Weights of a small mixture-of-experts language model, trained from scratch on English Wikipedia.
Experts: 32 SwiGLU neurons an expert, 6 picks a token, a softmax router.
Training: a variant of Adam for the experts, 335M tokens.
Below are experts of layer 12 (counted from 0) of a mixture-of-experts language model. Rows are named router (the router's row for the expert), gate (a neuron's input weights, with its number), up (a neuron's input weights, with its number) and show model dimensions 0-159. Each number is 128 + 24 x the weight over its row's rms, rounded and kept within 0 to 255. Numbers have three digits each.
After each expert's rows: a language model's description of what the expert responds to. This comes from a sample of Wikipedia text that the model never trained on.

# expert 7
router:135141139152140142154113100128164096143141131161154141139127143075078149144086132137187127104143131141136143102149100115108149126117102167114146099155096119112158137149097165072134112108095103106128115160138158150142151154153108161130080151161119121125164104145177161132171112156129092136113111104093139129086107140181144132125124167144127161117120122159164124115110162156110077104111106125118141155097137115125098121153130116092127096099130108156115131125121119112150085149166125
gate0:139167141141095145088135095096108117108124094138124099146149070103131126125156146134140078105077115084138140166174115113146139100104153142117118140111135139159128123136131086153069163124149108118152123156160119125144146108162138167119122151144108101106103081129117131124166164121143140125126141155136157154080167111155134102115088135103139135161139143056079107152133152135105143104142135098139134115145153144135130134105122116107128144154103150083132096125180107120092137123145127
up0:145117135125143123105130137164116141119115154147111094109167139134112139099119119116113109113115164165118120105117120111120122135175116081121168123193099124075111105138147141132155136175138111159140119113121093149128155120150091119106126125108120130120158156147159138123133187158152121129155101120138124080106099123112102153140216136135085148124110117152133101104128122106117122103129143179103129084146115106146142166156129091162149160176120143131116160180134109111130147113081112
gate1:120133108129139175114139153130115150167093120134124172174125123138089092118092139157141126137179099160124099135132169115119135131133139139139102139134086138135130160150145113077122112117131139137105122138122128107111103144153175137130108165115131153127123155123117131174115115122105091112190144112140149114135144152144129132113111129174153098108127116130082113143144120154130133081060146127140100126126146112071116144129177094103127134096107047107169155112113162139118121172153131
up1:114132121148126128123130088104157116104117122110146079091157083139147136110132135112116067123117110136142168126192115157104110147133134116144134143168132106101117097143132108144158132159115103147109135123149116119101134147151103118126138109122110090124137118115138148103156179122123134102112152105123136101157135127132103164128149134131141187120125119113139130141190131128153106171096148113166119137132116125120154110142121174141110148113144205143067149177061128112134129078090145
gate2:125116133092131117097200143168139156126174132094119098139127152099114129110155099165150165113121129135137122110105083126151135153110127172122191133117147172096117118133118123097123132156141129123157118105102154138142123138149119148136128108064112152075126150170097154126147109192110127141170106112084098117098144127148130128143104135117152157141092130105103150093127126140121181137109117129093126121131115137104108078126152130138112150134145099169102151098142092129129126106141165
up2:129106082142112142123109106136130113152075147141138131115081153131096137126158151128107074116123086106119112092099173145167135138137065090143162138128168175117142122121142101123092104153138108136138141167147144148130101135140106130132124086190167134116153132125155105157158184124119121121125101138124119133130118102139141128143100153112121115124115143129112130125110135141096140132105119147088139118113090127148178155112131135045124172146138173146162132101112078136136123142105140
gate3:104126130148146135075123129111159129149115119138092135127170113119128157183132116128130139162181134112132067122148137138115093091118145098112095146133087136141096195091113166120128132142143115103101140119143138153153116102129155159145113145154093123092136139124145086154139111101094134089160156100105145127119133148129108123107127156124169120130135123163110141088095118143149142158123190113113101168110118120150120151137114128118155118117182066138100165142082109128105150110140123
up3:102115118157184107167111096112104128102150159179133145131122125100117129131145109112113150158108107122146149106116109109177127130166129142099140090134125160109156153137114122146168081123106138156153121145108156106118097171106162103133132129128125150108104111137134097136088155116147103158139075087120129157099099129098120081146120131112099181119068128145145150138120165158163111152127119164179177138147105119109120097104144135133158115153134131146129083117123106144137085133134150
gate4:131134141172134124123148142137149141156139126130126116170106091164066106127140183122140149163146148131137093133130103114107121147120121188159130120135100143096119133139115114125125143153089166123070122117109131116160118122120147141104112142141108105098129131119109165133148112105169117144156162132104092116129095145117124138104090144092125100116121101078105123129125124102109143107162117136134134152135086118133069217121154095154162123152164092166157126133077112135143144131105153
up4:100116117136095122139151129117104127139135151140140121137077075185135120136124163131135129147114108128136116075137138126134146132150155127126168116136084084106157147173133098114112148144121085103077122137115127139120110112123148157161123151126103127142096122169144106140176188083174114142119136152126059076138138159125101143127159131128159136126132112130125117172158103090089108132127136142119143089115102135118156135089139152155127112122130104137160101095113129167151151100091152
gate5:084145117115135117119151128173158197133139154148141146135191150166123139076127122131168093117181158137123122082141114174132136105181110137143086138093126116140135170110113132163103139145169123097087124123142102132127183119101100141131106138131112132107158123134144172134120100137119105083130118120098137129088140113137086157149083134092149159126119095109140117108070121104131098123132124136114140140111121130087102117144139148125108149132144131164166147150120141116129113131092138
up5:137106116124095159136136179092140138138130125121117091083180087159155124115117134108154083117132132148129136124136126134113120125143100102149131158092137149123113155116173107097119108156166140131116104133168125091126128127077134124161121144108118066139123114158100173136161156143153116065127147119149110165119148158131114119132125134096178169125159099103140115163081118129098140129102112125163068119099130112102101136127115170125079135101139142085093136143147159126138134122134138
gate6:145174113115131122101141144118143148135155132125109157140112128138128128120125169144137117122087107128118159085138104154105127064116170121117135149152095127134109141158165124153147096103131156149146072135129133098119103110104108150139128093124133114119144140132148127162172136109133155122082142144140188126153126142127108150115113147154107123147129084180126084140141083095129078095126122155140125131127111154124137179128154114085098157109060097176176118109148092124135142121145103
up6:142131169142092104154119139110131126127120099169134131157093176113147097052124106140117147137110122163141119141164112102137119132150104196182112121098132094144170138145155138107137080077143143124164095161144142134123123148155121093126122117096162155126101121093169120139122095139130118160138140150145090124123127110115118143098164137160098128138105117146128127139105129129104089145156121113101139109149155099119131094117143189093112087126117133170120167130096135149100145112112126
gate7:140126136116106144145080167117128106136129135110077156123155139166136129119112126126149116147150125117166130124111136131112125049113116127134147135126080109134141108140154113121118129197142150143091078141087099148144137107134076104150117176088142165106114138112137100150150140143153113122111132126133080143128113118141130122112142165152125158149094100139111120146110095149136047135186102139091142161110138107076142160130114119080134130155149162119125119147120115156131112132098129
up7:124094121146151088148117128142108148143176150086127113145149109099092162110122139131118102118126114118108127114119124187122104098129152132124104126162118121133117095106109163110161116129140177089111142068111140126139158162116097159089127116134106121121087109119109133139140110124092138130171118117129104131161113138148100138138136142108131202123100153088120171142167098100132128151107100139100140128144098119118143119130157092149087177147143110146142144125101172113157166195130151
It responds to: Middle and final pieces of personal, place and Latin names, such as -enes, -us, -son, -ia, and first names like John and George.

# expert 27
router:135142094131127125097138120169140126144111154133097134133137106111127142122080146109167131173149120169169164104135107147126161149126109131111141139158146104099148123148085121073149116095084115124132105155115193153134120102113125153116097126151106120097101133134136148166136108175126102135148122101098125096112179102141119122154144130171077129160145111116134097119118134142119126162097095145138147170108153093138104129095178134141130128138171134153107142101160125107144115141163061
gate0:126119114161153158127136112111154118129116137169088158150131135098138111105100123101136151109126157141126164174116109148134159081095124141147084148089110111101132128137122149128120134126126111106156103109117158122095108064117084083155135121120142124218146119185146062133126121141171120148133140129117141141130158112164122134117122140150084158121106138166086138136125126125123148159164149094112111144142157138078108138131112113126145142145175140125129097110138151105129167127090117
up0:132117134116142094118137136158121151166136165109141129138110143127108151135125109151121143127090125094112131112125155137109127130139123107171129126125148115130120099147175090129153122114146116119118147135161124127164147111076163156126115111138123132126117127101114184160162108095151128090152081123131121141114124174164129117144169115154131119124133097114116130139091094096071099135160149181123110111160089133126100144145076153159096104155094114101150102196047145135136157143142126
gate1:167112083124163135130101094152117109171137124165127088153118117147141119148134135133135112119136148140112159157167124103144113118126149152147115169162130158148161126154109141149101102103129115113154131138072139131148134155161073137101123118106138125138129067114119140140094158094091112107080140139113154172090120105165128105123177115111152126116151118151144136125129120145118165125094118098152132097072098136108127129129122108150106164178106158088131127151092140141099127080095100
up1:083160124116162164120131122138110117104098156163166163102133108148148146114106146080107105135147091130156141159114124124141158141139076170119144157124125163148115113160070134119140119083172107200169108142111182120135167108162176129117123111126147150091098119145153151121094102124123091141125118131118146130141114134121137179161138119146087133094111182121136118135122115135146128155125109123109138130107098123116111140131093104127164120104132140123119121120143186128150095118103101
gate2:094134114087133124114134107137156054142159106121178074098111121131153098107176098155153099110129090097087100138149142128118162106134134165126116145117114149145139115166114141180132141126099098091110159095098107127115117151147146102140113186100152153177140133159093136131126118139148132087097143118113117153111138123126114125138169134134117140130109115133107103122123171111075125132132142077130134138144136141138099156116145151118134166143143195115138143117133155128106083124101130
up2:165139126109102122131159131159127135139120108133155138094135171129137103128161163148131120102127069113153169123140104128134117077141155155119110119170153116118145123132075143144120132110156140111114143163131157072145144156121075135110123139114120072126133100126142149103124152140177133140119147150153146140149099090111156124122081138084131111142143088102115120083154137115132091122166088107167112120195129111101124097159123116144133131153109164109160107112097095171159130137122118
gate3:132143132184137102132125085102142136105113158094158144133152120146127139122094195129131105133152124168160163132081113159128083128191112131068147145123085129136093124138109136094124122154110120162140098132137130153106154115108173144141141141113135113103132130099135091118145148164161140148133122111116167122110156158137161111141147116125141126109137083150130082138121107123136125130082100094164130135105105107115112136074140127124137133127104130116110135083186148101112149105071123
up3:181121162129112152131149137153144139139171134128094108072107140103138126120151153122124125160134189099111137148187111166162132137130147136097111096129163128142105153169120088138123105136118147129146090144126096121116123109118096095111127130131147142178130141135127096162129108100093160131159132112146155112075116155112163154114148139098114142150167120121107077136102155108147075118099108146156129147103144105138132101106125138140092132131109160123086138113163096084103155121156097
gate4:122095116130152112119135149100156103123102132119113119142133148105147109122129159112125115129141153181132135103084090132118109125132182134078137163127118142107108134162178123116100135105065145094082135140138172142097157116142095076128141090149124128141088163104161108123116100113087117102144133111117146122137134096106130115167136182135114080138107158130157165151139071123129115166123125097132133066160086137136110146156147128152134115148164132126131145115094157128099124124144131
up4:135157146131115151094157088126124118121103146123137148116115111111132127136153136127119155130139136081115140151111151185104111144123112149115104109101095126133108172103163120122113109150176129155137044082138108079119134142110113139141117147123148109147130133176111126176110115145128074143135083128126131126156135099169124154153179123133116133146143136099122084115127174122116143144096102159116145122140112152164120105139097125138109126122109153070129133176130137165131092192144099
gate5:119192128123112108109105139131075128137130121137105145155123104148115158098117128158150115126108141155105186132143129187146119127043116119129114127107089120131095122108092144136126159113110084107099139117152133124139127105162102133153120112124114120143143105146112158156112121150144126158119147130115143136116106143113112157142085158176086147128148115134140147135138072165145139112132126083141156168111149118123130090115178089140159153111122133076102175085124105153137134109105099
up5:131108121127117119128137099089136144119149124126115151112156135110123143115170104102120168108137196170104146117153110159125082094147127128110149118074128126110124143159153136149118093121150117127181139160135091129116120145102140114093122104126101097137103164165138122173129099165119145157138079130148156171132143143148111111154106150108120138164104108161109135137081155091155113129083121098102118124172174102115119166136134168150145117146087112158147111101141120094158166145137130
gate6:105109118103149103104131103126163159142166151134160116158111120134127134125125134127136118143114112119101127155145103144110146184117165107150109117111118143125140103148109134139170135164132126099131101160133204129142103088125129097105133177115117138120106088144189119142060142085130136102121116116118147148115140157124121150107091144109126131143154130080098165156079125116126156124146172072150149089157106074109103116101154132131138148110164130152091144173139111145123126141139131
up6:144130120135059105135135135142157118149157118143081124115112149123139142123163150127148118129141124085101153145146123127118155101109114104171111116124115116100152100118089117136150115111156138156140155144106168104112151131125117144144123118136122101142113124168133128099133120141106086101126132142148118132124130099125100092147065111103135190150154131115076144110145140132141114187121083128059146080140164128128139066140101147135122134118122171124131061118131145144149165171135159
gate7:119126075126140102114146105134121147131155143121149108105156099142126116109141114159153155115081092088129125111144137125121148099147144174131171155128139119135173145083127134117115139087051120116104146170166133105104113106151161083107129103166090139120120168145157187103154141114118136108114145161125104129137125156144140107135154117139130093108153109130084107114128163153152109141141150161148130148119157131137099149129121119141146182149139112102137088100120130135174095118106082
up7:091107091114125132117091119125144047092100097124174142133171139126127149143132146124121131104088136142130141157065180146170112153143202167152093114140149093094127134120146132141093147166142169114131115137117157120137127137116086149107118113131159142170171158115146095112105121154141126124125146117134165148125111096151124122153150134133121116161105106136117141117139154115109142100151143148153125129117062130139134133107153176121129112117119091170098133099124119114144158113128121
It responds to: Prepositions joining a verb to its object (with, for, from, into, between) and verbs right after a subject, such as spent, send, forbade.

# expert 17
router:111140126135159130149128090117160104131090172140156121124138192121095153134120132125201124151185110156169147132136106132103121170114094099147120122114149096117141130099111134125145135090130121136093114143126138134131132139101175131103066124144118135116105147101159150168184104141140106140137102105080103099130136116178136104163160172130122144172125116107113116067101123143118109155169111135138135146119137127114128124112142132095117150110151126165093097115118125101147110154129094
gate0:109133155140146123162107070126160154184110133089107119101137151150101098113119140129143172168131114136116129129128126146094109097137112116115101123108171091097101126149113145145102141139117123084105112128118125143111149087118118107162118125121148126127086158090133161127150130126103080087128100171133162079104176158114116117143135147096125117139109134132123158066089135132127132146191119128124148109114128122143167139094142137103102134123170199141098116148147140129095137100124112
up0:148149129117123137117108147099184152143152097126158155115148091146111115131104133132113149108095141123145131153085133138157093159054133135123134121097169103104115127155157104134157101100140159090176090130122123165148110125113113140113105127079071126158130096148154143130116117130159136121085125109143109139111115147100119139140163143182121084101136129114185121129121122116107129171116125122097151142116188130129118095124123134125114095127153111111113148184105165150146130124173150
gate1:131118101103119075111127134107185115138176142098161075180145115139100103135136133101128150117123154126116173148181126151125106150111169111113086141120112106117120086127122138145135127077145139141114122128097138140139179133129149125178107109105087125126122131139155109147154095128112142101128075084127158100148122110155124124098133149127140115119128114101143094136138172129131139118128137134142148088156114153156161079126114094166137105088119179136155140155109104117153179143142149
up1:085102080156133106126121120149146106164121134103139145134141114152109098104144101128130162109135138122137095175122149152164128098129118091099128117127070168161135104119124154125130160108149131137175121131117138148140110123095131143131138098103161156108137149141172144144124164141100123086145081096090164119119120118092101074144171139093099104140138110160115114095135128171142101088105092094116137115128143122173132118103140151152074119125153121116112193139128102133137126150157143
gate2:161129140104137132109112109117130157168091150152127202141148143133139156130118120110143140141112159108119127123186077164104104103154124099130134134149156145140146116130138122138136120136120119089127111112139158150164117131124141099073117169164130107155124095101099122103130142121125177125157059116105147140131157131136087116093133138126128126151124105116118103143146116162166127129165159127123115150143146122124132148171093086125087082086119068177144102113140114145114158116106091
up2:122122141142140105135143152140122143141176110128122117141115089080111067122144123146095149151146136170119113169104138097146160170075119136133110133148069135129120141137140147123119108133125137126097165109115131093083158105125111170143111105107092144125160140138166109172131120096149132110115188130112131131089123167094165119127128123106111115143135154140156125123129117128112138149071119177145107138151114136160135137087198140161147153161121138076108164146114128109100112145131134
gate3:124123132095126123162146124122169122168145116130185140097142109124131093123105095120128185140160115167124108140112174123114127133131104132149063137118150113134149122109131127135147164142124154177139060101126136115102116129110097146100105134136124120137164163143099128122171099116159148191131139133141085077121141122148122123095108153148159058148154146107120112126143152128097141141114163083126109142116129147150117124136140134148140115077152123126110124121098150119178158082119116
up3:133132147149127152074176146128081164097103137148113117152125137117124109094125114117122088164057154089163119117148131137138150131122147129141112107117095139157128118077185135113098146140150148142094161162144127126160072090118131139111132132121132110134086078119132122157080126123138131122084100156119114132138121087156124132133153151107132124144141092150111135113169140127138114139087104137175196149141132139124121133144140107113103110130155101103136160170142095125095152098130126
gate4:106134132114118122094087164111132122140142133154182160146121118126155119136145132117119117108158074125154118120097098114187137139142152124118094135089115129164125157161121131154103147141114167131153156154104131139129142091104129115124138132092105149144143125186118146108130112117160118142130109149112140064135175152175163095127101127132117096117114134117164120117142092152117122118079096081103117151189158149123112128101138140115142134136137126057176098118139091124138101140158138
up4:114138157147113109091141104133106111112118123129111125101113127120119128171069112147121115129117135112129165127166096165131124118124128177167154100133143128141129149103129070157117125169117137148119132152140147170137172142139120146109140147143134116180095113179121109116091098137130081149104067113147140135148178118142078170102116121133158125144088112106091098114171133166134154100117123101142107146140148120158089117171131152120069144140110118099128126095102130134143121088149144
gate5:106130114133120118133149102145171142089150141101086098133116161146135131133095140123151120107132154152122110137127114129156139131129149107119104127124144124161111120114085157114145152142169126130147114123106126133120137140137152083160140104105124103105126075142145170108166167115102138134118093089122111111173169139125139108177162138149117173164107147100154113092094113093134128201102112095099145118155139127069129108137144177115137132070157098153088118096159164106128125140140125
up5:130158116156168113110150114122088140109159131102140133092152131123127099112125131138137132108149131154097074100111142181102161085119125159151162098131161092123115104129114134123127099124098121142121141111136159080123050149163120133101128163124141149115129128129124125123171128116133173170129159133135104128098099141149106151173132131114154119109116113076102120151113117094124052118147199143098141141106113128135136144140142158179149089145113121160131139129139134131100112144103140
gate6:095163128133109164118118141083116122129126141146170173123161132124108146156123104141142070123161122155132130123111116124076136100141106131136159130145116106128132126125125154109109104127116175107131166127135121118122131133103153148081102144119138155109124112157109155069177123171130093094146199122125083133128144169115113148131110128132116133138145069139106058125123152143129167110107153177129127156117126121114132166169124091115115166151188110118152118117138112122137138135106096
up6:114144110150170142092195136133155094132125130150101100098150122144144088151125102132107131114154120158124135126107113128127093120124106140121136138171128121135073167157137153123121100139153160120112151116144089110140147094154120123105140103154149094167137103172097165109153073141079108090172098080142112132163129120154089131103087095141115135141140122137124112145152146151111133130143146149144120091112163113152130101179101117095099145099092127128114128134170143135132173147129151
gate7:087112179134109065136107162121114137085123170157154148157111143160129134135146178138142097161106129146162105111074098147079111123102156113149104186101088097097123143144127112142127149131110133141120118114113121114128128165116162127136118091128123119145143114134137135127164075148157109117149113091113136110165144138123113098133144128114128117135090141104129092132108152101123129128129114114162181102181109136165102129105088146139122131128143138144139139116158115103190129142184115
up7:150127113118141149099125169119170120125128145120162104207129174104137100135118148166127125113122131127053151117164081155096130132149121122122106148120114141103107166090103078115149134110112160129079124110153073125115166135109136107103139117095129163145113125110135141114110116156159144070138140087131147129125124105128193150144102103144119130095105149145143124135144059140145097125128124126123094126135132131096131131152148137122132133117129164114143121166132129131181128162140153
It responds to: Opening syllables of names and words, and months, such as New, Al, San, El, December, with el in else or eldest.

# expert 22
router:131111103113142111160147144165118130139121155139119140122148140077078175174079146173215130131133127112155103091135138168118125108129155121102121141115129123084181136070121136103147104104106125146146110134130149134140152127108132175093073098119142136080106144120112172171153143154127119135108104099077143124121183087152128155149137133132132123151110116128107112129119101133133139123144112150148112157115146085148152123105155126116115115133167137143142103132113129099139104134155125
gate0:155138116129150122160101141100157118172136135077156199081161154142144153149137117176126163111130130151165117086113130143111109121117123145139094128140122126077130109149154111150159095161136156175118115107123131111159133150128154100133115100142117126070142129057119137117142143108139144113094115141148094089094133080133126099122133125113146098136131118122109112135101122133135123172162090143139132139150110124096134112119175125149114109086136096130141091165137164116118164107164105
up0:124098121149152133089151131106143111128129089113121154117122079170094082077137119135149161179146122099090122089129136170167113129106122121139126130129065116145101123131132113114188124142121120140174115146155141142116100154095062133132136102094104066127112109094139153139156126152146105130125158113088107163140122152097154117122148141156118130128165120102115105167102182161122150153090103119143155112157125118128127118120131157120130134117146138138123158144133151151118160143114167
gate1:116141109104163103132093121102088080121128119116131146167164123134161141171113094144084121153142159114106158161175121167124125124117132130120124114166090120104133156108153130133171142127130107151167091154144127125156120154130133132146125085130111132100090168121112110147139139140156079132137091140114068124125135139128108146109106139144137139134092135142148108123133119114135185076115141140122086157165114110117128089151164152107106143115114098198084145094109129153166122106116137
up1:133119127148126086108161144164095121118121127103129110161149141119137127170107100115143082118087175106132117108116103155143136088103137158185126137120096102141166133101143114106138152096121115137146116137142125094134142145152168138139110158137173151139107187124127110170150097164122099095136137119130077161142140112138089108139151135113143165141074107141127108148097093148109094135155133132109099149131098102111144158109123189159108165120085098140097143136167116123130142106153124
gate2:161133115132100164096180133128136177121124124079159156137150137119141110122120148124160107151111148124140142147101145121095171096121133158094135091095094192114111141109115122122140095110137090092117131121163138113120161124070174127130127095128150120112188177106122152164099083163115130128114117134149111148142056112127118104148147092134125126147107130095116164149131119160120088137130103116114134141158097153145128110124135106120140143087144114096155128147135134122090143171126140
up2:111111143115109133133108133146133145112113144163159096121126153122149093144137120090074115172147109121138187142153135119134124156125154147168104087104106137071171130146137121121121067110104126103111159078124133092138146182133133124125135103136118107102116146187155151142124148121155112084116099135129191097115130080132137092083140135134126139134128138138130130091137081117145167124148174111124162102119144140140138095158117107129139170123160141123104139110113153095111162150108134
gate3:150108118170106103122153130166075092128121123143120103091158138088098115138049150160131090161107149114130144101135135109135130123133111122148133171107133160120152145096100150138089115109120087097154144169140195130143135137141073120138133131133184116121183133139144179142130103156109137131077134128158128124089135111137098165145122112124119169134157150118114110088142098095121126143117137138086113133127130100100129134150127121131117153098126135152125154128157129078120159126144125
up3:152181167135091145114139091094129106124137095171128136106077113131184102082109094108163144095144103114117104142102116156109169116140097159100148109148138122066107106172098153139120118095149138098129142143148130141125090169121122128141126136166069133152109145118130134117190162117155118140155160114129116097105128157098149100128160132168107130123155135149126145147122145109143142140130112138126099111141092105095110109114142137138125181094124168102125135137160113130099124124151136
gate4:090171115137109077136157130112123088110126122129086142127147157127124140131143131144132112100114124132112186127155105143147062172145150120089079102131158123070115146124137140106082130096113111069117111147118138147109097126139150144141116137151099093144133179150149161138091123108133151147190130109152163096127117107154106133166170142142130141141139092112127163122087150117120112097108137116150140123103137116170160146087140143126112150128096132154080114117105111151127106126124133
up4:094154095100089125148162133151170155091118132174117087113135136138144117119105097126095107148178122154162110103129104101122107081114089126158145117111102104122176130145114144093133183148145157125136132140086139152141114104128139158138124136126156155155160117117135136109146110168145175089081095124171115082135113145121122109132125113149138137128140144125119145074136137150102091099151144115135158140122088135128114135160175167108145101112153076143150131156110095122123168114125129
gate5:173110151121116094129133153117139118162106120076151147134094139121161132140146104119150123137146119165107112121150105115096105106128177072113110168139105135113137149085146104147132096158116138097089109153092122115137140099118105144113129126130141114118109196115106110134132095114142183113107099123116051096153140068145143118116143135122144130140084133142101121134128138121162146139107142132101118145144148125160138125106135130150166134122123138122161121153181179117115104107200138
up5:118132135107177109097168138174130136135139189136151129111131112110113159141107123130157112131070120126122128149143128111129156120057119130184094140100114116132135142084119116166154147063140120155120122109105152100136107143144131143111132114159148141143164156138108160126104132155098110104103082111111120159116093094119114121163141119119155123175139150128088121104160123137141108145160148142159101118104124107124123148133131155089163118179120159081159137123123145113101113177097153
gate6:152103133127133145110157083104133055133145149109084131126153134147126156176136120143142130087116135156090138118098146102082132126151135089101145127145129174094147147122147156127144154128114166107108143140135145163156096125123112185153118118155149114107141151137161065148141113128096134140164147122124133083119179138136151159151138112122111151123140153114059099103113124131079111109121129148154110109117099108150115126109148103106112133134150131107131154116082152137114110086085098
up6:101127124156137174179136146095138156124152128110125165130083107135080139098120103122094171112101117124132132144138140119109110113143131135120122087171111143097093119107158097144157123132148133101164153124120135135128139165142117114129112122137107116086132150130126127121136093094147110168062144126122134145105139170134149103140159153163116110112145117096164100182160115119121148115130177131087122154156148136154109105121149141129139101099130081183101155100129139132199104097118157
gate7:114103085124123130135170120133151112137130115112114111146154131106113061166111112160128126119153123116114133155157140153156134138098127096132091099146159153105198144128138157132138129158147153080083147119141108142090115106116142145134118097098148124137160075113122159128126131141145097102122159104134131135150163103139157170130117129136128119115187137088109128100065131128160142145144114160161088065131128150143145118093177155099096145129146156139145151142089126111115110113133125
up7:096107144132131134142165094139116097114135159130120112152180096147125181126101084116127130107099127144161140120129136132139114123142102129136131125139104125113137192113128083122107109077105150130094152145150128137159102173147127072102088136133138096081096156124086115176093115121121102085084146143097151125141132116112157161103150132129152125133105164167132104152154127138135175152126076165106124174120098160141113123114144139136101151103122119120160128123151150146157126094121143
It responds to: Opening pieces of longer words, mostly Latin-type prefixes like con, com, sp, inter, pre and ass, as in excommunication and faculty.

# expert 25
router:119109119089152116188106086125128121146130133155093158141150150094100183123080134169200151117128118171156174132129108137100137125142086152112153140123110130100179137139103141104121137114098084079135117151107156143166133115132099137109094127116108145109109122114152137152152153164151108152106144128089110134121147147129109117130140162125110146174144116164143147110142147117148078139098114146111126167101123077151142108111119111109124095133129145123116123092161123092097108135146108
gate0:156140104114112114155131114100143133154141142150140155127125114153146116152140162132115185173154113161076104148083080109115069077119079133113135098138105107117177113166084118112117098139107102128137141120134133116136106111119127132106147134111101115148114124101130139146148125172149123076160171154109118143116124137144115092172145147140055133129144109133127109113169146101146097130130123150133137175109155144121090101107123138138128126103083150128143131121178117148144110124162165
up0:158135145144126157095129123122148111139133141116100111126117136093135133094118125143133095151131185158110128100162100118144114132160135122116178144088111126123124103142133115133155144194133138084114078179125119117071131099110152098111129152094165154172094144129113076140153145127136130090077097108135148123155120100196162132138128085151152106151133118115090155115152100123117112127164121149120133129159117139100162138118138117131122109118120169119156120125136092146107127168138077
gate1:176115117129130153101111092115136116135101130181143124151108119142100149141136119109130130102121094110120179135138128136108188099086143124154156157103128135099132155201145097163125131163179136104122139158125088134135152105135116136148109139135118151145134152140146098141125124126120102122128133137087109137096172130099124176122089145132104116153134085175085101123114127192081158123124145109137135171140103156138126154128153137092100117108101125117177101114127084126097142126124116
up1:137131093103103122151198133105146136146120126118144162156101206130086123168113144137140143100112086119132136142130191113108117123151109121089107149099148180084131158138135136131084138140139138141135151133154175112126101139075098111183120115121146116152111138082184118102114097160152102131115161126140106098144109127114163144100132148091110111139113112184107121107140120087104130127133148131113107125108091132118125145121139133095151152127121159146107092103127136116132131123157130
gate2:096166119141120087071119107145107153114117110147133115176133148092114169128077101147137120132146157152118188121132150132167136124129115112101118137110104123099135132110112139112163104112105128137104113143156137137141107160093158104112114116154140112167101153099148168132152149181157106109144150105107125138124088117078130146117134114108150148131092121186099153118160163107132154159132109119148149157173118115123153166101142121160109150075124137153111152097154112115163125140154092
up2:124143162131113154129087139108090120096146130161107122120102159119102132118116161121125167139124149174054136152144116131156130122151113135086144110134083156148104153117091137190118137084132139087105136138137149127110129162118127148150130152126189165153100119130118119118130116117115091161136203125131100132126093141119151101130086166120177166099102118150103150158127155126132124166134127100107154129121128166077120114141096128115141147098125113123105154093113140097147145107124121
gate3:177111132104141100132116125099111104120118161129122129122122107125162151093123092115159109138177093130142162142129138113084111139129129126094135112091146103124124146173087108139122169133118092161108122131120121132130072136126181166117135138076143122086143099163119148091154108158129140125088100121082134119176090148138125116144145150148134132178137118129172153134068167153124119177123112096120151092102119119138121128131157099158082135093124112143154129113145154152119125155127099
up3:092125099114128139142143153104143185148120137135096113112111104109107128144145163131096164133106186076114102143125136136151142141144165142166143119101116110132117138152178157153122059090101121133119161100184182137121130112113080135157115105144077151162118131117101145132117166144120158165109126131107166145103134120138135115102122117108124119112089137130092110146153123160104151099149139145161101149104142152111146082151087167105139152141135096108118157137118100119108132109123129
gate4:119141162146126096123130119062121123115107116130154139125203100145159159108062104144147131089146149160170092094136112183126141117099117096124117129131079129110125107126117139141121149137095096092120128160107138119129112106188135106126122157153120142126125127172098168156122107131110114131095150124090083121108111141139091118131129115162141155117125091150179145169117158121134143155129161151129148142145118163133141124102095150152146125109122141108098123118098114118138184131107099
up4:121165117114103142103125152115084118152119154115091078096135109141111115115152096129129077125125158139096144162112150137083140108122161126079093174123177139158113142141130119158110124120138110158114130122106107122113136137159125151111121116127158096144115155152106119159117135091121112106141121118120140113159144180143132207159132120129144084130075108109096140131140145140094164106171154131097122119111115105128123114107133127142161163082099123171156102185143127135107100122133163
gate5:118129101109159086165059120166112119146088113127128135117120178095131118103095104135166138155145124133119130152114125145097112077155108175103097151103139142136093150135166169107164141149137103172137108161160156125186164149055127144133139126093119105109110091139110131146161122135137107141143150118151119129109088119048097149106143138151119124111114123146119161118117125130141122105172132104088123147104105128124155119113120147143125103128136133136131140159125138137133163146113109
up5:121094133124109109134098114116146158132127110160091127113107117131170147137157114126111095167113133095106100140116121157154105127117105195112161121138150088147155092141102101163137134136153142156124130139159101093143103127134121092118150147168147147121138126109102153137110098104184171110145129120104131107131102131112122083151138191150128160126169126108135105125115126112128119104166074118127143088129133140147151114102188186107142137121128106126092122135136148105098161083133076
gate6:151128124118075133127121133107120130143143147135139132084102163119122108132106121093160157135173130122124103153099126150100113124126093122103139124132113129150128143119119148092109157124115143134109172132131149150152125105075118131130123158120140181138112133101162157101140106151120125116109191159169128125133150093129150091148134157157131134107119110157107106153172166075167083121119121128130177113117099085123152156127119187126141133161112148118081125040110115120135127154131100
up6:155119096070118162177119149107113145159111137119135106096092121172084119143105143101121147122130131114161131150116140133124152134127095120116109126151137114141147177120146119091087177118131130148111125127116105141111138174110119074109130130151140154109111134080128135130143127081110127101096155156109150118145129123085171105162129139122118168099139122140140155164115110147164117088109099143114133134140133122099156159106119198111135160099116122142084167095150183112121104152144089
gate7:144148190125126115105162108169116109153101148126156122107132125153123185155152105121172103144118107119094108123114126146129141106124138160075099131161140169152130126156159155147128119089120100098150175139128158140172118127082145132115109160159104129110163141099136106144108140155123115133151103123185122141135121134131147130114111114142073120158177127103128163107107157108123114138121112137118142135119096079101107126111115128156133081122113145120164119154124133118041142117134093
up7:154145084151121131124136106224119132110102104179129140108119123122122171138092115146122127098133132083125150156100136124135172148125154132104128155134129132130158119122113097133119120121119097145154165100117153155132086143083127150110142116128133144140147125135109139145113115152107140168152105124161135114126111100095127115119094093133096097121151098131074161132136126138150108136155102124175146134137115177123070097149138150109102114091156140124167143118150076153078101136085141
It responds to: Word pieces containing s, such as -ess, -ens, -ers and the uls in Tulsa, often in sports stat tables and team names.